Experts of a small language model.
Size: width 128, 26.5M parameters.
Below are experts of layer 9 (counted from 0) of a mixture-of-experts language model. Rows are named router (the router's row for the expert), up (a neuron's input weights, with its number) and show model dimensions 0-127. Each number is 50 + 10 x the weight over its row's rms, rounded and kept within 0 to 99.
Before each expert's rows: a language model's description of what the expert responds to. This comes from a sample of Wikipedia text that the model never trained on.

# expert 34
It responds to: Vowel-consonant pieces in the middle of common words, such as ur, om, am, im, as in p-ur-ification, h-om-icide, c-am-era.
router:70 55 51 42 49 44 44 57 58 48 39 54 54 64 43 54 75 52 62 40 41 67 46 41 35 55 44 57 51 38 44 43 32 66 53 60 48 48 39 47 50 53 27 39 44 62 41 39 49 58 65 56 56 42 39 62 65 43 59 41 64 49 47 62 58 40 52 38 51 53 79 43 47 49 50 58 52 61 61 42 43 50 44 37 46 48 48 53 63 58 56 65 42 60 70 52 51 38 47 31 53 59 62 42 46 27 54 71 50 47 50 31 54 67 58 48 43 31 42 59 50 41 49 63 43 60 42 45
up5:55 36 72 40 35 41 60 60 42 58 48 45 46 55 43 50 67 62 46 43 53 56 65 55 46 69 38 53 49 43 53 45 60 34 49 50 65 40 55 65 43 39 43 45 56 54 34 57 55 47 53 63 80 40 62 59 42 62 36 52 52 48 46 55 47 41 56 38 31 44 48 36 61 46 38 58 61 46 55 53 41 43 45 61 43 39 48 38 60 59 46 50 40 46 36 50 64 52 50 43 69 31 42 51 71 53 59 46 45 51 57 61 67 47 59 70 61 44 46 72 57 65 43 52 57 41 51 36
up6:24 42 69 55 51 37 43 34 45 39 56 33 32 40 56 43 56 49 46 48 51 55 62 62 59 48 61 52 55 49 41 48 42 39 59 46 61 37 67 46 40 31 46 55 47 50 59 40 47 51 48 53 42 39 50 50 50 36 47 59 54 49 72 44 60 39 55 50 58 41 42 41 67 61 42 40 47 51 53 46 65 60 40 44 51 50 41 51 81 44 43 35 47 49 54 62 42 57 38 52 55 42 38 41 63 60 48 67 46 48 32 41 46 47 52 34 44 50 48 70 54 70 26 34 36 51 62 44
up7:55 42 47 42 46 43 49 43 45 34 50 42 31 48 52 43 49 43 56 54 60 37 56 43 61 44 50 53 49 48 47 58 42 59 62 63 30 57 41 55 45 49 65 62 33 59 45 56 53 48 46 55 51 54 62 54 52 50 61 70 37 49 44 67 53 37 42 64 47 22 54 57 70 57 59 64 64 58 59 56 52 54 57 51 47 55 63 54 48 32 34 48 53 58 17 61 66 61 31 59 53 41 58 39 67 52 41 46 54 34 43 47 60 47 55 44 48 51 42 58 57 58 30 67 36 44 65 47
up8:48 26 46 26 37 46 41 63 49 69 70 51 52 62 52 63 58 55 48 46 53 36 57 51 43 51 43 53 48 45 38 42 47 37 49 43 61 43 55 42 52 47 36 52 57 42 44 66 46 51 57 63 64 58 43 57 38 38 38 31 77 60 47 47 66 69 53 33 59 47 47 52 55 65 53 67 53 54 48 65 43 46 61 50 46 44 56 48 24 50 62 54 27 58 62 54 37 40 45 52 57 45 45 69 41 54 41 58 47 54 51 48 46 51 52 51 46 45 35 35 54 62 35 56 37 65 48 56
up9:53 38 42 62 58 62 50 59 47 52 54 76 38 37 47 56 52 52 41 36 34 47 43 52 34 39 47 60 51 56 58 47 77 57 49 65 59 35 31 47 64 58 48 42 46 58 45 61 57 49 58 41 47 68 56 46 47 54 58 37 67 34 52 66 56 51 57 43 35 49 66 73 42 44 50 45 36 51 68 46 39 48 36 62 47 52 35 45 46 62 43 48 46 43 33 59 39 42 66 51 43 37 43 38 51 61 43 47 48 60 63 67 61 43 46 48 47 51 42 43 34 56 43 49 59 29 51 55
up10:56 60 58 61 37 23 42 61 63 47 49 39 45 31 56 67 61 54 40 52 44 51 35 56 69 47 47 41 62 49 60 69 43 41 54 34 66 51 27 59 63 51 27 61 44 59 52 47 55 55 47 50 48 57 51 51 47 62 46 49 55 55 46 55 56 61 48 36 56 40 41 42 53 38 54 56 56 37 40 51 69 56 70 68 42 53 60 61 53 44 47 37 54 47 48 58 55 53 51 26 42 65 41 37 56 55 60 39 59 61 42 39 53 64 38 45 36 37 54 50 52 47 56 38 31 39 47 54
up11:52 57 28 40 32 48 55 57 48 61 36 55 65 46 39 76 37 48 57 74 37 44 65 56 66 39 71 66 51 38 32 44 39 25 62 51 55 59 52 49 55 45 49 50 51 60 51 55 47 48 56 56 56 50 53 50 59 45 40 58 52 43 55 46 67 48 49 52 32 42 50 45 51 55 56 51 53 51 41 42 60 50 62 41 54 53 30 43 40 42 33 49 46 40 44 46 59 47 53 60 75 44 51 39 46 45 69 62 56 44 64 52 53 41 48 56 53 32 44 56 57 58 61 44 33 31 51 35
up12:47 50 55 52 43 38 46 54 56 51 33 58 59 58 56 40 48 49 49 37 36 59 50 58 60 50 53 56 65 46 58 65 60 51 49 45 56 55 58 28 47 47 41 42 52 58 55 42 53 58 59 50 43 52 59 55 53 54 47 44 51 60 54 32 46 60 49 46 55 63 54 52 24 63 62 46 60 52 74 51 52 56 49 44 51 59 71 40 61 52 47 25 65 25 65 65 39 57 53 54 25 66 43 47 46 36 53 60 60 55 53 25 44 55 40 46 64 65 65 53 43 54 72 65 41 53 49 60
up13:51 76 57 41 39 19 56 56 48 40 51 53 53 48 48 62 59 53 34 62 46 37 39 54 45 46 40 50 70 64 61 55 70 32 55 54 56 57 46 51 51 64 46 56 45 57 55 62 64 49 61 49 39 41 47 31 29 44 47 63 61 46 60 32 48 47 51 34 45 49 42 33 32 49 50 54 30 49 59 54 48 46 55 43 33 38 54 57 51 58 56 25 39 39 48 61 50 45 64 48 47 51 59 42 54 53 45 58 54 53 42 32 51 53 69 39 56 48 51 61 55 60 43 33 51 51 48 61
up14:47 59 54 44 72 57 43 52 49 60 59 59 49 59 45 48 55 46 39 54 47 51 43 34 40 61 43 69 41 38 56 51 37 51 63 49 51 41 35 31 54 36 70 54 60 40 53 32 48 64 56 41 42 29 52 46 35 34 34 59 60 51 49 55 60 56 28 33 59 54 52 59 44 44 48 51 32 80 43 68 46 60 47 52 57 68 52 44 70 59 52 65 53 45 46 66 58 55 63 46 37 38 36 45 56 45 46 58 51 42 42 54 45 48 73 50 53 47 48 51 60 50 47 59 49 58 56 59
up15:64 53 51 36 44 50 65 64 64 56 67 38 58 57 63 39 57 40 59 57 49 65 54 44 66 43 41 42 74 58 46 54 49 64 55 41 68 40 58 45 39 58 43 69 37 55 61 60 57 47 49 46 49 48 56 56 70 44 57 31 51 69 43 62 49 50 47 37 53 43 43 58 49 47 65 49 51 50 40 46 44 61 53 54 46 51 67 62 39 46 51 37 68 59 53 52 60 76 49 37 39 51 18 50 57 37 60 50 49 48 30 51 59 48 47 54 52 41 43 64 43 36 52 64 60 47 51 55
up16:56 45 39 48 50 29 25 56 47 58 30 62 46 54 59 63 58 60 32 41 42 51 58 63 45 54 43 50 50 48 42 68 53 33 46 57 67 42 53 45 54 55 41 46 59 61 42 43 40 50 42 45 57 46 58 43 45 55 41 48 36 65 46 59 64 40 61 56 43 40 39 44 47 50 66 57 56 63 44 44 68 48 42 45 39 43 62 45 57 61 68 68 70 53 54 28 60 30 84 43 64 50 52 57 65 55 45 47 52 54 51 61 48 69 52 58 43 62 54 54 55 53 60 49 46 52 42 57
up17:57 48 69 61 60 53 26 44 56 39 56 42 42 52 56 38 38 45 36 38 37 51 78 50 40 46 39 56 31 56 54 55 42 48 40 57 65 54 31 52 49 38 45 37 54 54 45 33 20 43 57 64 64 32 49 38 59 37 54 60 56 46 53 60 43 61 41 66 65 53 52 64 47 53 54 54 47 60 56 47 49 51 69 49 41 53 55 55 58 61 42 45 54 34 50 39 52 59 53 55 49 53 49 52 63 45 53 57 59 60 59 33 54 77 44 43 55 42 61 46 48 33 63 44 42 46 62 46
up18:37 41 51 39 53 52 44 35 48 30 49 51 56 45 27 68 29 52 38 54 50 42 65 48 46 70 53 61 56 37 44 40 56 52 47 58 48 49 42 43 57 43 40 47 44 57 52 52 49 48 42 35 59 55 62 44 55 67 50 67 55 61 60 52 43 50 59 28 52 57 41 55 40 30 63 45 57 53 34 60 56 60 52 33 51 43 43 46 67 59 42 45 55 64 68 57 47 27 66 55 63 67 48 54 37 38 45 39 53 42 36 62 50 53 76 36 41 53 68 55 49 55 59 47 44 54 57 48
up19:44 76 54 50 41 50 34 36 43 62 52 53 40 46 38 54 46 47 43 58 53 67 37 48 57 45 62 60 43 59 63 50 36 36 63 41 54 45 43 62 65 49 39 42 46 58 49 45 74 39 46 47 55 47 53 46 49 47 33 61 55 31 52 39 43 46 48 50 42 62 60 48 44 55 25 63 47 45 61 60 59 46 51 31 43 53 41 70 48 42 43 45 54 63 57 53 61 47 50 33 56 46 46 28 62 46 49 64 51 41 61 46 29 24 47 51 46 59 61 60 67 39 62 41 36 45 58 45
up20:50 58 65 56 44 30 61 39 54 37 42 59 56 63 57 40 50 39 49 56 53 51 58 50 42 55 34 58 54 55 45 41 47 55 63 57 51 39 53 49 66 60 41 53 51 14 53 23 47 55 66 63 46 51 30 49 52 41 50 56 50 47 57 61 31 46 41 34 53 65 43 30 43 54 51 38 39 43 61 74 37 39 45 43 65 60 39 61 58 62 51 57 72 50 43 40 35 48 60 40 48 42 56 44 52 70 44 61 53 55 52 46 44 58 42 39 58 62 51 48 48 55 47 54 56 49 60 59
up21:53 57 50 40 68 54 46 33 51 46 40 65 39 54 48 47 39 44 56 49 48 41 34 37 32 63 57 60 46 47 50 25 62 42 26 38 51 43 44 47 35 50 75 42 68 46 31 34 56 30 55 52 62 43 50 61 49 50 68 39 48 58 52 48 45 45 45 49 44 52 44 52 32 51 57 32 50 58 46 31 62 60 45 37 46 54 48 45 49 53 41 52 36 55 50 51 45 45 34 50 61 42 37 47 57 27 41 55 52 51 69 48 43 59 50 51 48 37 55 62 39 44 32 42 60 68 45 59

# expert 14
It responds to: Word-initial prefix-like stems starting Latinate words, often in institution or party names, such as ex-plaining, Min-istry, Rep-ublican, Sec-urity.
router:58 49 47 46 63 29 51 66 75 62 34 61 42 54 59 46 56 43 50 54 45 54 52 51 36 43 46 63 43 48 42 52 57 54 37 46 69 48 33 41 66 57 28 52 49 66 49 49 47 70 50 48 49 44 45 49 76 43 63 48 43 47 53 56 58 58 67 53 49 47 50 41 33 51 49 55 54 56 62 50 34 44 28 49 70 52 34 43 51 57 66 65 52 67 50 49 66 57 32 40 28 51 56 35 57 47 53 54 43 52 59 42 53 56 61 37 52 48 56 43 39 48 31 48 40 61 60 51
up0:60 55 42 36 46 51 64 49 44 57 35 56 57 55 36 47 54 60 50 42 69 55 67 45 40 46 65 55 51 54 38 44 60 45 54 46 66 54 41 44 59 24 59 58 46 55 44 30 54 44 52 45 49 48 39 36 51 68 47 47 31 38 49 55 39 63 50 36 49 45 64 47 47 48 53 71 48 44 32 48 34 39 27 48 51 51 46 38 62 52 34 51 52 42 64 33 47 44 51 48 53 49 36 59 47 68 61 44 32 63 46 28 57 53 52 64 69 62 49 55 48 43 54 71 50 55 62 57
up1:27 64 42 58 44 49 59 45 66 56 55 70 52 56 56 62 51 51 34 54 52 65 51 45 41 46 60 53 52 60 67 53 40 42 53 68 33 50 38 38 48 50 49 36 38 37 66 59 50 36 43 61 44 65 31 59 49 44 48 44 53 69 28 40 56 54 55 57 33 52 40 64 50 45 52 46 44 48 41 59 52 54 65 38 51 48 49 47 49 48 60 46 66 54 49 38 38 66 39 52 43 46 31 61 47 45 59 36 60 46 59 60 54 31 62 72 40 44 62 61 52 54 30 54 34 59 57 56
up2:46 43 44 50 46 61 56 60 44 49 51 53 54 52 52 71 42 44 50 36 63 45 64 66 41 54 56 46 35 42 37 45 36 52 46 42 61 46 42 65 53 55 50 51 56 65 44 49 50 49 44 44 61 21 70 47 48 52 51 56 69 53 54 42 59 54 51 48 51 37 50 39 41 50 51 63 65 54 44 49 43 64 41 38 48 45 33 45 47 47 45 65 34 47 49 31 56 41 43 44 54 75 59 33 65 50 55 67 35 18 55 46 56 53 50 62 46 60 43 57 59 52 47 60 33 33 72 52
up3:48 48 66 61 51 47 46 36 57 59 30 47 51 47 60 46 58 42 61 43 54 55 52 56 55 60 28 47 39 42 59 63 50 44 55 37 41 54 44 54 64 53 52 82 55 59 59 62 23 32 52 48 46 30 49 36 62 52 50 48 51 60 47 49 75 63 54 36 58 65 48 62 52 43 49 49 54 61 51 54 25 47 44 57 53 49 49 43 39 43 68 40 39 47 52 65 48 48 50 49 49 47 45 62 43 58 51 34 51 69 59 60 42 42 67 41 33 46 52 51 65 56 48 52 35 65 48 34
up4:53 44 54 52 43 53 60 60 52 58 47 36 52 36 56 42 50 57 31 52 53 65 54 47 47 39 43 49 66 52 67 56 44 61 45 54 57 56 42 31 28 47 48 46 64 57 65 51 76 47 62 33 66 61 63 58 50 63 35 59 38 58 35 53 37 74 56 52 54 58 58 46 44 60 36 67 61 54 48 44 37 36 68 54 39 52 60 47 59 54 36 47 59 43 62 58 39 33 30 47 32 50 58 50 62 41 59 32 56 59 48 54 47 42 44 67 57 49 41 43 52 57 43 53 54 47 40 53
up5:40 42 51 50 51 52 49 50 54 54 50 49 41 75 69 58 55 56 62 48 51 56 66 64 42 38 42 55 44 74 70 49 68 52 48 52 46 54 41 82 35 49 43 57 70 51 44 52 49 52 50 62 66 26 45 55 53 49 55 62 49 63 39 65 45 38 63 61 50 29 47 53 45 47 69 52 46 42 33 51 45 40 45 53 38 47 51 44 37 63 55 51 44 44 65 37 50 68 57 61 53 36 48 50 46 38 44 45 60 62 69 55 52 58 42 35 44 55 49 47 49 62 38 40 53 53 37 50
up6:56 62 66 49 46 61 54 46 42 54 52 44 40 55 74 75 60 53 54 57 58 65 51 36 40 43 37 41 62 24 40 50 31 46 49 60 41 45 57 48 52 57 47 42 51 51 43 56 57 55 47 31 32 68 56 51 44 55 40 55 37 47 64 31 69 58 56 51 44 57 51 47 72 59 50 45 59 52 46 47 40 48 42 58 56 46 55 40 36 60 33 51 31 52 45 57 54 65 45 36 67 51 39 42 55 46 42 42 46 56 57 51 41 42 60 73 57 46 49 59 48 38 55 45 73 58 34 57
up7:26 45 58 56 51 41 61 48 51 35 55 41 39 52 47 51 50 40 52 37 41 53 55 50 43 36 56 48 57 48 48 42 52 63 46 54 59 55 40 56 58 55 42 44 45 48 46 62 73 48 58 45 56 37 52 42 50 48 86 59 61 53 56 58 34 46 46 39 62 49 54 54 57 68 57 45 50 50 51 43 50 40 49 45 35 50 53 42 72 63 57 62 50 60 59 50 56 58 35 47 37 78 48 42 44 68 51 69 49 50 65 57 50 57 39 60 60 73 71 35 47 55 55 57 43 50 62 73
up8:64 42 38 56 77 55 52 50 46 49 52 54 43 54 51 56 58 50 53 71 52 55 63 52 51 52 54 58 62 47 61 41 51 41 41 50 60 31 40 55 61 46 59 47 47 40 31 50 50 49 57 52 43 56 53 30 64 48 44 57 46 60 36 63 54 54 72 55 60 36 61 31 54 38 50 52 44 67 50 54 57 35 29 53 50 51 45 56 51 33 43 60 54 42 61 60 43 62 39 26 30 53 58 55 50 47 64 25 55 59 44 56 45 50 49 64 46 52 29 45 70 51 46 46 49 68 55 32
up9:37 43 43 60 45 32 61 58 39 58 42 52 54 53 52 37 48 37 38 32 59 40 62 50 42 43 45 46 58 52 48 66 66 41 43 62 52 60 48 36 64 60 62 59 49 50 54 50 72 42 58 51 48 48 35 56 58 39 48 49 46 61 49 43 47 49 43 47 41 28 60 55 43 54 50 48 48 46 48 45 33 34 71 67 59 55 50 44 51 48 34 49 33 69 50 58 49 51 66 58 34 56 40 73 59 34 54 65 53 53 62 54 40 55 63 34 43 58 58 28 36 45 45 35 42 60 50 37
up10:49 48 53 51 43 51 42 40 54 45 41 24 42 56 52 29 48 57 42 34 48 35 37 37 36 48 41 41 51 47 60 41 55 41 27 38 50 47 54 38 38 48 55 48 38 39 45 45 52 48 55 55 43 58 39 47 44 53 47 47 46 41 57 60 40 41 48 64 63 50 47 73 56 39 43 43 40 40 46 64 60 51 56 59 43 28 44 49 58 37 38 54 45 68 56 57 45 55 45 59 46 53 32 12 51 30 44 58 63 52 59 55 30 42 37 53 46 48 45 43 39 59 39 48 53 43 49 29
up11:33 29 50 60 33 42 62 57 61 35 46 68 57 34 35 51 57 56 55 67 43 61 45 37 70 35 47 65 47 63 54 63 52 57 45 50 48 55 40 43 40 45 56 71 40 45 55 53 48 52 43 53 46 39 45 58 58 43 62 42 58 51 55 40 53 39 64 54 61 41 41 63 62 42 50 57 55 43 57 47 51 54 43 58 59 48 53 55 49 42 44 41 55 39 48 45 69 54 27 67 46 56 56 24 40 68 64 51 52 38 32 48 53 47 40 35 45 52 49 58 58 54 55 74 60 48 66 46
up12:50 50 68 60 55 58 37 54 41 62 55 37 53 33 57 55 28 53 56 48 44 36 48 54 54 45 51 47 41 48 47 44 31 50 48 43 71 51 41 46 44 50 52 42 46 36 44 42 33 51 54 51 60 44 60 52 52 44 25 44 50 50 43 39 59 33 49 65 59 65 48 34 40 37 44 40 40 34 37 57 39 29 48 50 45 51 42 46 48 47 50 45 52 46 63 33 36 32 50 40 38 67 57 43 63 53 61 66 53 46 58 55 37 55 45 54 81 56 60 54 36 51 50 40 35 44 34 67
up13:33 56 50 58 53 60 65 51 52 49 51 42 65 46 57 61 49 58 42 40 61 54 45 48 39 57 66 55 61 49 57 50 64 68 56 21 62 65 56 52 54 49 44 58 49 47 50 47 80 30 55 50 64 55 40 38 56 41 40 59 46 45 35 44 55 53 66 44 33 51 56 50 60 56 36 51 38 28 51 39 56 58 50 49 51 55 42 46 35 58 59 53 68 56 66 57 47 45 46 43 47 50 39 68 61 43 51 60 63 76 43 45 61 32 38 51 58 61 41 56 53 64 46 47 37 49 36 48
up14:67 54 48 52 52 42 43 57 49 56 47 56 40 55 52 47 52 45 59 50 50 59 54 46 37 49 52 33 54 61 39 37 33 48 43 64 67 59 69 37 55 41 58 45 40 57 50 60 53 32 57 62 46 50 52 55 58 54 55 34 40 39 51 57 48 44 56 29 50 52 52 50 33 37 64 41 40 56 49 52 47 41 27 46 48 45 57 65 72 41 55 48 58 41 41 52 52 62 47 42 33 44 41 36 28 69 55 46 40 42 82 40 63 43 47 44 46 52 47 67 63 36 37 51 68 65 54 46
up15:46 73 44 43 64 33 33 46 54 57 45 38 54 54 39 56 49 52 58 61 37 53 57 40 65 32 54 54 53 33 67 55 57 66 27 51 60 35 55 62 41 52 57 45 55 52 59 62 60 43 40 51 52 61 43 49 54 61 54 44 36 50 36 60 71 43 42 41 45 62 62 60 46 46 48 55 53 36 47 58 51 38 57 59 45 42 40 61 24 46 56 69 48 56 53 38 60 51 60 55 59 48 74 54 53 32 42 50 42 70 47 53 38 58 38 39 45 45 49 48 40 59 58 67 56 38 55 42
up16:81 68 53 59 45 48 52 66 64 52 45 50 42 62 65 37 51 44 52 46 48 45 46 41 58 41 47 51 53 40 52 54 56 55 50 59 54 54 45 53 56 57 44 73 28 40 54 49 38 51 44 31 63 46 51 47 43 29 54 61 25 46 55 50 47 40 49 58 72 38 59 57 43 42 58 44 63 47 40 62 45 61 28 47 42 65 40 55 51 33 65 60 50 60 49 44 26 54 57 43 57 59 46 46 71 50 56 51 46 49 46 66 47 54 39 63 56 55 44 51 60 42 40 55 52 52 47 23

# expert 20
It responds to: Middle and ending pieces of Latin or Greek scientific words in taxonomy boxes and medical or chemical text, such as Plecop-ter-a, Artiodact-yl-a, amyotro-ph-ic.
router:68 59 40 35 42 40 37 47 55 57 47 69 49 64 43 52 62 52 55 42 50 57 60 44 34 46 49 70 49 65 44 61 41 49 40 42 42 56 44 47 56 43 39 42 39 58 58 35 50 57 62 47 54 34 32 61 58 42 48 39 59 47 54 47 56 53 56 45 51 43 67 31 44 64 64 56 52 54 36 40 48 41 36 41 52 39 53 26 49 47 50 57 42 64 49 53 70 45 43 25 52 40 49 55 53 48 72 34 44 66 61 27 41 46 59 45 56 42 46 66 59 48 39 43 36 55 47 43
up2:33 69 60 73 43 44 59 62 53 55 57 50 51 63 51 61 52 65 32 37 65 66 45 49 44 39 52 44 62 70 47 34 52 52 47 74 56 58 50 57 42 73 52 38 45 60 40 49 47 44 53 40 48 45 46 37 59 68 36 48 55 57 47 54 49 51 42 47 47 49 57 40 47 29 37 51 46 37 59 33 29 60 64 67 48 54 33 37 62 55 34 45 50 47 41 48 43 55 52 36 54 43 71 51 65 58 45 51 45 54 33 43 56 41 55 43 41 52 44 57 48 58 41 60 52 45 57 41
up3:41 34 40 49 61 57 37 45 23 50 50 35 46 41 46 41 70 57 28 40 52 37 44 34 61 47 44 44 43 33 34 62 47 50 52 33 55 53 31 45 47 57 84 45 29 59 43 48 47 51 34 66 65 54 39 63 58 53 59 38 64 45 43 45 43 52 45 44 54 56 54 63 54 48 56 47 46 50 35 59 47 59 60 42 62 67 57 52 50 56 46 59 57 57 41 35 47 56 40 53 31 43 51 55 60 46 71 46 37 53 51 65 45 58 48 49 52 48 50 49 44 40 58 54 43 39 48 64
up4:50 35 36 62 39 41 43 42 35 50 56 46 56 44 59 49 66 44 52 60 63 56 43 49 51 42 35 48 58 45 67 55 49 38 56 57 42 50 49 42 57 57 51 61 37 52 52 43 68 44 44 20 54 42 45 53 44 51 57 48 40 54 56 56 51 51 64 40 56 38 50 37 40 56 68 64 55 43 23 49 47 42 44 54 52 62 50 31 42 43 41 52 50 42 38 30 55 53 80 32 41 61 41 63 52 42 33 43 52 58 53 37 53 56 49 28 44 46 57 50 54 41 60 74 43 59 46 64
up5:48 48 51 36 56 45 56 64 45 44 50 55 58 53 57 55 76 51 37 56 41 50 69 31 37 62 42 67 55 66 37 40 46 56 38 41 57 73 52 43 61 40 39 52 30 70 55 56 65 62 44 43 59 59 46 58 43 59 63 47 59 46 49 51 53 63 67 37 43 38 51 41 52 58 55 64 61 58 37 44 37 55 45 41 50 41 45 45 50 60 34 46 42 57 49 48 62 56 60 57 44 48 44 35 41 44 61 44 18 51 58 37 39 61 57 52 56 42 28 57 47 43 58 55 48 46 46 36
up6:45 47 64 43 43 42 45 50 34 50 53 48 39 65 47 52 54 36 41 46 49 54 62 46 52 55 65 50 37 47 57 60 30 52 47 46 62 38 50 54 64 32 53 45 65 40 50 61 49 58 45 52 52 44 44 68 54 48 52 49 69 62 52 43 72 42 58 51 55 47 51 63 54 48 58 69 46 63 51 43 35 48 53 54 64 59 60 53 59 71 45 68 65 67 43 59 63 52 69 29 56 74 34 32 71 51 53 51 35 40 58 53 47 52 55 44 48 50 41 41 47 43 69 62 59 52 36 42
up7:47 57 51 67 42 65 48 59 50 61 62 50 46 51 57 32 51 53 44 51 50 53 47 45 60 60 52 28 49 39 57 77 61 62 51 55 69 75 41 47 50 47 43 58 46 50 35 49 48 52 34 41 41 73 71 50 56 51 52 50 62 39 46 56 46 37 52 56 53 49 52 57 50 39 58 57 51 25 54 38 37 55 59 54 52 41 64 58 62 70 51 51 56 47 39 57 37 57 43 47 28 59 36 42 55 73 52 54 62 38 32 53 38 41 42 42 65 34 57 39 49 50 56 63 59 52 57 45
up8:42 58 52 50 63 55 51 72 57 40 33 50 40 47 68 56 38 60 59 56 62 71 31 44 66 49 43 54 41 54 41 35 58 57 41 59 51 24 41 62 57 57 66 56 36 45 41 68 64 59 43 46 50 50 56 53 47 47 44 56 57 56 50 57 51 56 60 52 37 41 47 49 23 49 43 52 46 63 33 43 41 58 36 55 43 44 52 60 47 35 47 40 29 55 46 50 38 43 45 45 45 37 55 51 40 56 57 60 55 54 45 55 39 59 71 58 54 40 49 25 61 70 53 46 64 55 49 45
up9:35 45 44 76 45 53 57 56 50 50 45 60 48 53 59 48 42 47 44 52 44 69 65 61 45 49 46 42 60 46 43 51 24 52 45 57 28 44 43 80 28 30 46 59 57 37 49 48 59 61 40 44 63 44 68 54 45 45 22 43 49 48 42 49 61 48 60 47 52 31 50 48 57 64 47 46 48 54 64 44 49 47 60 49 34 38 45 41 59 59 57 47 62 65 51 60 54 52 44 39 35 50 43 59 56 61 42 56 58 64 65 60 43 58 44 72 53 56 47 51 50 29 46 45 53 60 47 61
up10:62 56 38 52 49 60 54 41 56 60 60 63 52 56 36 53 45 61 55 59 30 44 53 68 45 46 51 60 49 52 53 66 60 59 44 44 61 45 50 53 41 52 53 58 61 70 56 53 44 55 38 56 57 74 46 42 54 39 52 47 64 43 32 57 45 39 51 34 51 53 62 41 41 50 61 61 42 56 54 47 51 59 58 49 40 61 48 53 72 30 58 35 47 29 73 61 41 35 45 50 58 54 50 32 61 48 60 47 41 54 43 40 62 65 42 79 49 59 48 44 68 46 73 46 46 42 53 55
up11:50 48 53 70 31 59 35 63 49 45 64 61 57 59 54 53 58 57 56 56 56 43 53 43 34 46 44 48 38 45 46 68 39 36 54 38 62 72 71 33 58 50 44 54 45 36 39 59 74 43 56 52 60 62 49 50 34 52 58 44 60 56 63 51 47 53 39 67 67 61 56 52 55 50 44 47 50 69 39 50 56 54 45 53 42 44 43 27 54 52 47 64 51 57 47 61 58 66 68 48 33 53 49 43 55 55 49 57 54 58 55 32 47 54 65 48 52 32 44 36 54 60 50 36 36 37 67 50
up12:47 61 60 57 47 27 55 27 53 38 64 52 55 56 48 54 31 45 49 34 53 63 55 55 52 50 46 64 43 59 47 51 46 40 64 41 61 53 56 43 50 44 46 61 49 42 55 46 53 63 39 65 63 49 54 43 24 47 67 40 48 36 55 42 66 49 55 57 65 54 41 57 45 39 64 57 56 60 46 54 54 53 45 30 57 43 42 30 40 50 48 66 42 60 43 63 69 53 44 42 53 64 41 34 52 69 56 24 45 48 46 61 51 43 49 42 56 62 50 47 37 52 49 51 54 70 58 27
up13:57 57 27 42 63 44 48 48 63 61 47 46 49 70 50 45 45 32 47 50 49 46 64 33 51 60 63 66 46 74 35 42 43 45 30 39 56 68 53 65 42 50 34 58 52 61 50 41 46 58 53 41 70 47 34 69 52 46 59 54 52 31 45 34 48 77 57 49 45 49 49 43 55 63 51 60 56 44 40 56 44 56 48 63 45 55 59 49 65 52 49 59 50 64 49 55 58 59 67 48 58 41 67 35 43 58 64 48 40 56 51 36 28 60 64 58 43 54 48 47 50 51 48 48 39 54 41 49
up14:25 46 44 79 60 48 29 49 53 53 46 49 55 44 57 41 59 43 41 38 61 55 51 48 51 33 62 40 32 44 32 39 41 41 50 46 41 55 44 44 45 30 72 48 54 57 74 47 56 44 46 56 50 57 42 38 59 55 49 52 56 55 61 39 67 44 46 50 55 55 57 34 54 58 45 38 49 45 51 45 47 36 55 64 62 55 66 58 52 49 52 54 41 46 39 35 48 46 40 32 40 70 40 41 57 54 51 41 41 55 29 50 40 47 66 61 43 44 49 28 50 43 50 55 73 43 49 49
up15:54 36 40 33 50 56 49 41 58 53 49 52 64 44 55 51 56 51 64 57 38 49 56 48 49 53 36 25 47 44 61 76 70 46 57 55 66 57 33 58 39 53 36 40 33 63 58 49 40 34 39 65 37 43 44 60 57 34 47 51 41 61 54 32 45 58 50 52 45 69 40 39 46 54 60 39 37 55 50 61 48 50 38 57 47 35 40 32 55 53 45 64 49 50 44 54 47 44 68 66 55 47 52 53 57 43 53 72 62 49 57 55 42 58 65 46 40 50 46 55 42 51 24 40 49 65 45 45
up16:67 35 53 34 49 29 47 57 60 43 40 53 40 58 52 54 37 63 58 62 48 56 66 52 53 75 43 42 63 28 51 43 38 51 42 56 49 52 47 17 39 53 53 43 59 27 53 44 48 44 50 42 40 48 61 32 45 40 60 58 54 43 51 59 50 58 48 57 57 63 55 49 56 66 48 44 48 37 50 57 48 41 50 54 57 54 40 46 40 64 45 32 47 41 54 62 56 57 53 62 43 65 38 57 44 33 57 47 40 42 48 44 56 32 44 47 65 56 54 56 58 35 44 70 48 41 48 73
up17:37 69 60 48 39 43 47 42 55 54 40 60 52 37 54 39 43 34 60 56 62 40 41 46 51 47 54 41 61 53 43 50 51 61 40 53 64 48 61 52 45 34 33 59 48 32 57 41 42 48 55 56 41 46 70 45 46 30 54 46 50 52 35 34 52 44 41 63 43 55 36 48 34 55 53 41 36 75 75 42 68 37 41 56 51 39 53 45 59 50 55 54 57 39 50 54 50 61 41 51 44 47 70 53 28 50 40 58 56 53 36 50 50 56 39 51 38 45 57 74 49 60 35 42 58 56 46 30
up18:55 52 58 58 45 47 62 51 48 42 46 53 55 49 30 52 51 55 45 42 64 44 42 36 35 52 61 55 53 59 49 39 36 50 35 62 49 56 55 38 54 61 44 57 56 65 64 33 37 55 62 36 47 56 47 77 63 63 78 59 51 37 49 59 31 50 51 50 48 49 50 58 60 71 64 41 46 45 53 61 62 57 29 39 67 66 49 39 43 64 41 74 57 39 41 49 57 41 60 43 47 69 44 65 61 41 39 62 45 53 50 42 49 56 47 35 51 45 51 53 60 52 57 63 56 44 60 59